{"d_model": 256, "d_expert": 64, "activation": "swiglu", "lr_router": 0.000855, "optimizer": "muon_variant", "lr": 0.00352, "batch_tokens": [32768, 65536, 131072, 262144]}
Below are experts of layer 5 (counted from 0) of a mixture-of-experts language model. Rows are named router (the router's row for the expert), down (a neuron's output weights, with its number) and show model dimensions 128-191. Each number is 128 + 32 x the weight over its row's rms, rounded and kept within 0 to 255.
After each expert's rows: "comes before" lists some tokens at least twice as common just after its tokens as in all text. This comes from a sample of Wikipedia text that the model never trained on. Tokens count by the router's weight.

# expert 34
router [200 134 120  88 130 120   8 124 152 104 145 167 135 131 107  91 174 164 120 105  55 144  93 123 129 129 128  84 105 153 145 131 129 138 132 169 124  39 127 127 133 151  91 101 123 134  66 142  77 108 116 106 105 163 128  92 155 139  63 147 108 127  67 146]
down0 [157  79 113 180 131  76 147 110  95 117 144 111 124 143  91 139 183 134 144 118 123 176 102 117 120  64 113 107 131 134  69  98 161  93 119 197  96 128 141 151 115  59 179 169  88  73 119 145  65 138 159 193 175 159 159 173 124 167 113 182 140 199 152 137]
down1 [100 121  74 153 135 135 148 126 127  93 110 157 120 130 163 140 123 132 138 162  91 114 110  96 140  63 119  96 129 135 183 141 149 123 194 146 123 150 116 139 161 150 150 133 191 106 161 153 179 111 190 127  85 102 137 107 148 114 102 149 123 148 111  71]
down2 [173 143 160 143 134 176 143 127 121 160 102 118 174 113 113  78 164 107 139 149 124 120 167 146  97 127 187 148 127 164 139  83 143 149 119 163 136 183 108 146 120 120  76 122 126 139 143 194  85 168 123 130 166 140 131 104  80  73 163 128  88 115 146 154]
down3 [115 109 170 158 184 124 216 178 190 120  63 159 119  87 116 106 133  95 114  97 138 129 132 178  68 106  94 202 111 162 130 208 103  68 105 108 153  84 186 115 156  96 100 152 141 154 165 154 102 130 149  74  99 211 161 132 146 165 178 139 100 126 157 130]
down4 [120 140  63 107 148 140 133 119 103 107 131 153  71 117 111 134 173 139 130 133  82 150 160 145 114 113 131 111 157  98 149 138 139 148  93 160 138 163  49 162 169 130 126 153 113 109 111 147 120 143 126 125 211 186  81 111 106 106  70 123 184 166  95  80]
comes before: "\n", "–", "\n\n", ")", ": ", ") "

# expert 33
router [ 76  93 100  54  99 117  96  83  96 170  81 168 139 152  38 107 102 109 148 118 143 118 106 133 148 104  84  98  79 178 136 177 135  87 110 135 174 119 182  96 108  83 137  68 160 102 133 113 140 137  65 162 117 115 168  88 118 119 128 134  86 135 114 160]
down0 [177 102  80 197 140  71 114  66 141 113 133 141 120 191 143 104 105 132 138 123  97 174 142 140 113  89 144  93 127 142 140 125 163 103 126 208  96 138 137 127 110 107 162 144 106  91 119 160  41 133 174 142 125 188 155 115 112 118 138 161 184 185 132 157]
down1 [145 103  80 139 143 121 143 104 126 106  93  79  88 147 123 121 124  34 157  95 154  94 109  85 150  87 182 108 157 140 137 183 161 108 178 106  76 118 103 126 190 132 162 110 158 127 123 101 149 134 167 137 110 114 111 108 143 176 115 154 143  77  86  83]
down2 [145 102 116 149 118 155 158 156 132 163  91 107 120 132  34  81 127 130 131 145  87 132 164 199 132 118 156 139 116 171  98 104 132 166 149 152 163 134 100 142 107 197 101 103 129 109 143 148  86 144 116 115 155 127 158 141  88  96 154 160 108  86 139 153]
down3 [171 145 137  97 176 160 157 159 210 117 157 163 127  88 148 127 173 111 135 108 125 131 159 128  67 108 158  94 153 162 149 172 101 149 138 111 152  88 170 126 103 144  69 130 125 158 171 150 113 112 184  96 128 198 161 152 124 115 154 139 108 147 113 118]
down4 [114 179  90 129  75 177 171 106 189  66 102 128 141 147 118 139 150 145 121 151 116 133 112  99 143 153 136 133 149 126 111 175 173 121  63 130 148 150  87 167 181 103 147 143 145  83 177 127 152 147  90 116 204 114  71  88 123 128 137 145 108 176 175 110]
comes before: "The ", "was ", "In ", "He ", "he ", "It "

# expert 38
router [110 160 120 139 121 118 101 122 179 118 100 133 146 130 120 109 195 106 147  37 137  74 149 115 139 156  81  88 115 135 103 150  88 103 134 166  88 166 125  92 132  41 157 135 208 143 119 134  95 132  56 152 106 140 135 128 116 129 110 143 113 172 126 129]
down0 [183  71 100 142 130 111 131  95 114 125 145 125 113 163 160 146 166 128 134  82 112 141 116 120  89 105 124  85 109 139  87  90 186  84 119 156  91 178 167 106 111 108 156 105  92  99 168 171  96 143 170 210 128 178 138 168  97 123 105 104 152 165 149 156]
down1 [107  89  71 115 180 141 153 155  89  96  88 113  72 157 157 126  87 100 167 198  85  77 147 112 153  84 176 118 161 132 184 133 112  79 109  70 123 140 129 114 162 170 147 120 146  74 134 107 150 138 134 125 106 128 135 115 114 129 130 156 115 102  93  84]
down2 [146  97 103 108 128 116 131 115  98 160  45 159 138 140  64  72 128 178 152 142 124 129 136 213 133 132 171 137 147 164 153 114 141 148 136 166 191 175 128 101 110 163  90 122 113 119 118 163 120 144 115 115 167 125 101 132  86 125 129 162 143  95 134 131]
down3 [147 123 145 125 135 125 199 157 174 126  76 156 112  73 121 139 176 117 109 102 103 122 156 151 100 147  46 120 166 151 128 156 124 102  98  91 147 123 114 108 128 106 123 150 140 113 117 156 119 103 136  83  91 187 177  84 145 135 203 182 110 173 125 118]
down4 [112 151  83 165  90 171 122 147 183  96 135 139 138 158 115 154 162 149 138 169  86 161 153 125 107 133 131 115 128 153 147 123 174 114  76 115  90 153  62 154 169 145 147 135 129  83 148 130 125 113 122 130 202 128 106 134  86 134 128 159 165 142 174  66]
comes before: ", ", ". ", "-", "ing", "ing ", "ed "

# expert 11
router [157 145  81 125 147 162 100 108 152 122 169 142 168 135  76 157 163 120 161  79  71 132 105 122 123 122 114  83  79 122 154 166 106 190 149 126 132 120 121  84 145  66 146 117  79 158 111 137  43 130 123 211  74 153 168 123 122 109 149 166 122 110 115 174]
down0 [159  83  69 162 159 133 149 110 157  90 143 138  85 179 157 110 131 109 149 132  75 119 121 112 131 104 154 117 117 145  86 133 224 105 124 183  69 121 139 100  82  97 165 132 125  90 131 178  76 118 172 207 149 174 158 137 124 150 128 159 141 208 145 114]
down1 [125  71 114 137 133 109 127 135 103  72 108 101  94 165 126 119 130  96 166 152 119  73 130 113 163  41 180  87 156 105 162 147 157 120 147 139 117 131 124  86 211 137 178 120 157 149 104 158 193 137 163 150  93 124 115 100 162 168 158 196 101  98 110  94]
down2 [107 125 135  77  68 144 124 141  99 186  88 131 155 127  91 100 147 114 100 134 117 116 111 186 169 105 184 135 122 213 129 111 169 159 144 184 158 154 117 105  95 190  90 121 128 126 156 175 113 131 113 115 138 146 110 133 131 124 169 143 124 115 158 138]
down3 [156 150 167 123 176 165 163 163 170 163 104 136 112 102 145 112 191  60 131 140 124 148 154 101  60  98 121 123 122 149 122 196  79 156 150 133 135 130 133 119 129  95 100 154 174 127 178 161  87 126 146 129 122 189 117 120 127 149 152 170 180 143 136 149]
down4 [149 145  68 163 111 132 128 145 194 104 129 114  86 157  92 152 172 161 153 192 100 157 169 100 134 152 124 111 136 102 144 126 140 135  83 143 123 116  91 193 173 140  89 153  94  97 141 121 111 134 142 151 201 123 129 103  77 141  89 136 215 113 147 108]
comes before: ": ", "\n", ", ", "==", ". ", "\n\n"

# expert 17
router [146 109 170 118 119 138  73  97 135 123 149 123 130 132 135 136 131 116 155  88 114 166 110  87 162  61 132 135 114 139 129 168 145 137 112 134 140  94 101  23 157  84 147  86 174 103 137  63 119 139  97 153  67 170 124 204  88  90 197 140 126 128 135 170]
down0 [183 128 104 128 122  97  86  69 127 110 127 179 106 199  96 117 119 106 125 147 124 155 147 107 131  89 104 127 127 100 132 124 131  92 104 147  93 142 123 123 131  62 118 107  62 116 110 127  56 133 133 196 126 199 146 166  97 145  79 127 172 201 136 140]
down1 [116 138  42 174 172  94 128 114 103 117 114  68 129 123 166 161 135  81 159 110 123 145  97 100 176  87  97 120 127 117 108 187 178 148 146 119 121 126 139  85 160 127 152 133 110 117 146  82 142 107 173 179  82 158 165 126 103 157 125 181 145  72  88 117]
down2 [103 134 164 162  81 143 160 172 140 166 152 117 155 163  77 102 162 158 147 142 129 139 113 175 124  78 202 126 136 149 109 134 124 126 125 146 122 171 123 128 111 130  95 116 127 135 131 168 119 143 113  78 180 180 141 115 108 164 142 156 125 110 182 158]
down3 [149 107 125 122 168 141 157 195 135 110 106 169 104  32 104 110 155  84  94 123  83 120 151 106 128 125  83 176 115 177 109 173 134 102 104  85 150  92 211 146 145 129  85 169 134 177 151 142  90  90 156  99 126 192 176 140 125  92 200 132 160 135 139 123]
down4 [ 89 138 120 110 133 158 183 119 170 121 109 124 117 199 110 121 163 121 166 189  80 133 131 113 110 151 163  83 167 136 144 178 105 164  75 113 134 123  55 169 204 144 137 129 159 134 137  82 146 164 149 165 190 152 105 124 112 144 102 146 159 142 133  92]
comes before: "and ", "which ", "but ", "with ", "who ", "including "

# expert 10
router [139 156 173  72  79 153  93 112 190  81 148 144 145 138 107 147 129 141 172 123   0 151 113 153 174 115 133 110  79 166 148 145 146 162 115  97 120 138  99   7  94  74  82 122 184 107 124 143 130  38 101 170 154 168 123 134 118  91 125 113 142 208 134 102]
down0 [193 130  70 165 121 100 121 103 119 124 134 104  93 143 118  98 170 100 134 122 145 149 128 166 109  94  89 122  80  80  49 110 144  92 102 166 101 177 147 175 126  84 166 118  64 129 150 141  79 132 161 173 103 159 141 150 107 122 125 134 180 185 136 143]
down1 [107 130 101 187 173 110 140 145 146  89 109 134 111 131 158 155 109 134 117 118 105 109 102  81 181  77 119 101 138 105 151 143 164 140 148 107 128 151 150 122 175 181 139 158 164 167  92 173 149  93 165 172 115 153  83  98 129 118 149 118  90  46  83  53]
down2 [153 147  81 121  91 138 149 175 128 148 103 127 158 139  49  88 183 113 135 179 145 111 171 162  93 120 219 137 114 118 152 127 110 107  99 117 102 147 134 176 128 170 100  96 144  89 144 141 115 180 140 134 132 133 160 197 129 140 192 176 148  96  94 161]
down3 [114  78 112 129 139 158 210 145 173 135  47 193 109 107 124 144 149 139 153 102 100 107 128 133 102 104  80 134 123 126 127 137 101 134  96  71 108 107 119 164 162 115 130 129  72 164 157 160 109  98 154 126  86 190 134 124 177 117 180 153 139 186  83 147]
down4 [ 95 142 119  65 159 198  91 154 174  78 131 127 120 171 130 125 149 128 119 147  96 130 140 126 136 159 175 127 144 136 151 184 167 133  50 113 113  98  67 195 148 110 165 136 111  86 170 117 164 149 166 110 187 150 122 122 116 149 118 129 131 149 168  84]
comes before: "(", "| ", "and ", "in ", "is ", "of "

# expert 62
router [152  97 134 115 105 197  96  76 113 124 125 154 145 179  96 114 154  49 137 115  95 171 171 122 108 113 118  79 115 111 121 137  99 130 149 130 121 132 106 128 152 135  51 115 147 138  86 110  94  90 105 110  98 122 158 138 159  94 121 129 123 108 138 127]
down0 [183  90  90 149 106 137 130 104 140 132 125 153 101 182 152 111 139 122 102 154 113 155 131 160  89 108 118 146 149 139  66 128 147  90 101 200  91 147 151 111 113  82 133 145  91 113 127 137  78 128 163 155 140 169 175 145 104 185 124 135 129 171 158 120]
down1 [125 144  99 153 104 132 155 132 105  77  82  89 124 155 136 123 111  80 150 126  71 116 179 137 157  64 124 134 121  85 156 135 174 121 140  91 125 169 132 153 167 158 147 126 121 123 131 157 170 126 165 156 102 138 122  77 142 145 146 161 102  80  76  89]
down2 [115  83 130 103 134 181 160 146  87 170 131 129 164 111  95  96 142 124  89 146 130 131 191 194 143 136 149 102 156 164 140 118 114 157 142 176 147 115  94 208 116 160 115 133 174 134 110 176 100 134 108 149 132 154 117 127  96 109 167 148 135 105 114 141]
down3 [156 133 102 125 179 131 170 141 185 142 137 164 129  76 149 105 153 108 121 148 116 122 146 128  99 129 129 121 126 131 146 225 114 137 103  91 138  70 156 142 189  98 106 126 107 147 178 160 127  82 165 110  57 195 193 138 116 156 137 152 156 163 110 109]
down4 [120 164  79 155 146 192 144 155 135 126 103 125 114 154 112 145 155  79 156 178 108 137 151 118 134 104 139 125 145 147 132 178 131 155  81 115 114 140  72 186 185 146 150 151 141  64 134 159 105 135 143 113 205 145  91 104 101 125 126 159 194 115 143  37]
comes before: "- ", "| ", "(", "=", "– ", "was "

# expert 41
router [125 139 185 130 131  96  85  98 136  88 160 127 128  89 128  93 186 123 145 113 119 176 132 133  98 118 138 111  69 104 183 194 164 145 101 144 115 109 119 113  75  95  96 104 140 121 134 133 109  72 136 155 149 132 116 146  93 118 170 173 189 125 113  95]
down0 [170 121 113 177 156 114  92  83 148 131 147 132 102 201 124 126 150  92 104 123 124 161 130  65  94  77 103 124 151 123  76 139 195  87 127 193  43 146 140 119  94 145 193 123 143  74 123 154  95 164 190 186 130 199 141 132  99 144 134 148 138 167 155 163]
down1 [ 93 124  77 171 168 131 128 119  66  92 143  95 118 134 166 120 142 102 160 101 132  63 112  85 160  88 145 112 167 126 151 166 159 124 129 131 139 153 142 105 185 153 112 176 131 139 107 133 127 112 183 118 121 146 110 104 121 157 132 174 143  89  74  98]
down2 [124 118 183 127  88 134 148 132 143 112  68 105 156 150  98  89 177 148 112 151 116 133 127 168 110  98 173 111 107 211 133 124 127 151 116 148 152 130 131 165 145 177 110 144 158 106 160 174  95 137 123 148 122 113 144 132 115 108 132 158 114  74 106 122]
down3 [142  79 150 106 145 137 155 147 133 164 104 167 116  42  83 104 199 104 151 123 123 101 162 104  98  80  96 156 133 155 122 174 114 115 130  92 101 100 123 164 142 111 111 127 143 142 149 185  62 111 161 129 111 224 126 134 140 108 183 134  99 130 113 163]
down4 [147 152  88 147 118 175 173 145 156  73 122  95  91 132  83 132 132 145  95 164  95 129 129 135 117 124 168  93 177 105 138 199 142 133  92 137 134 134  74 193 193 135  98 122 138  68 132 160 116 118 160 156 206 147  97 127  94 119 132 143 187 131 178 109]
comes before: ", ", ". ", "==", "of ", "'", "-"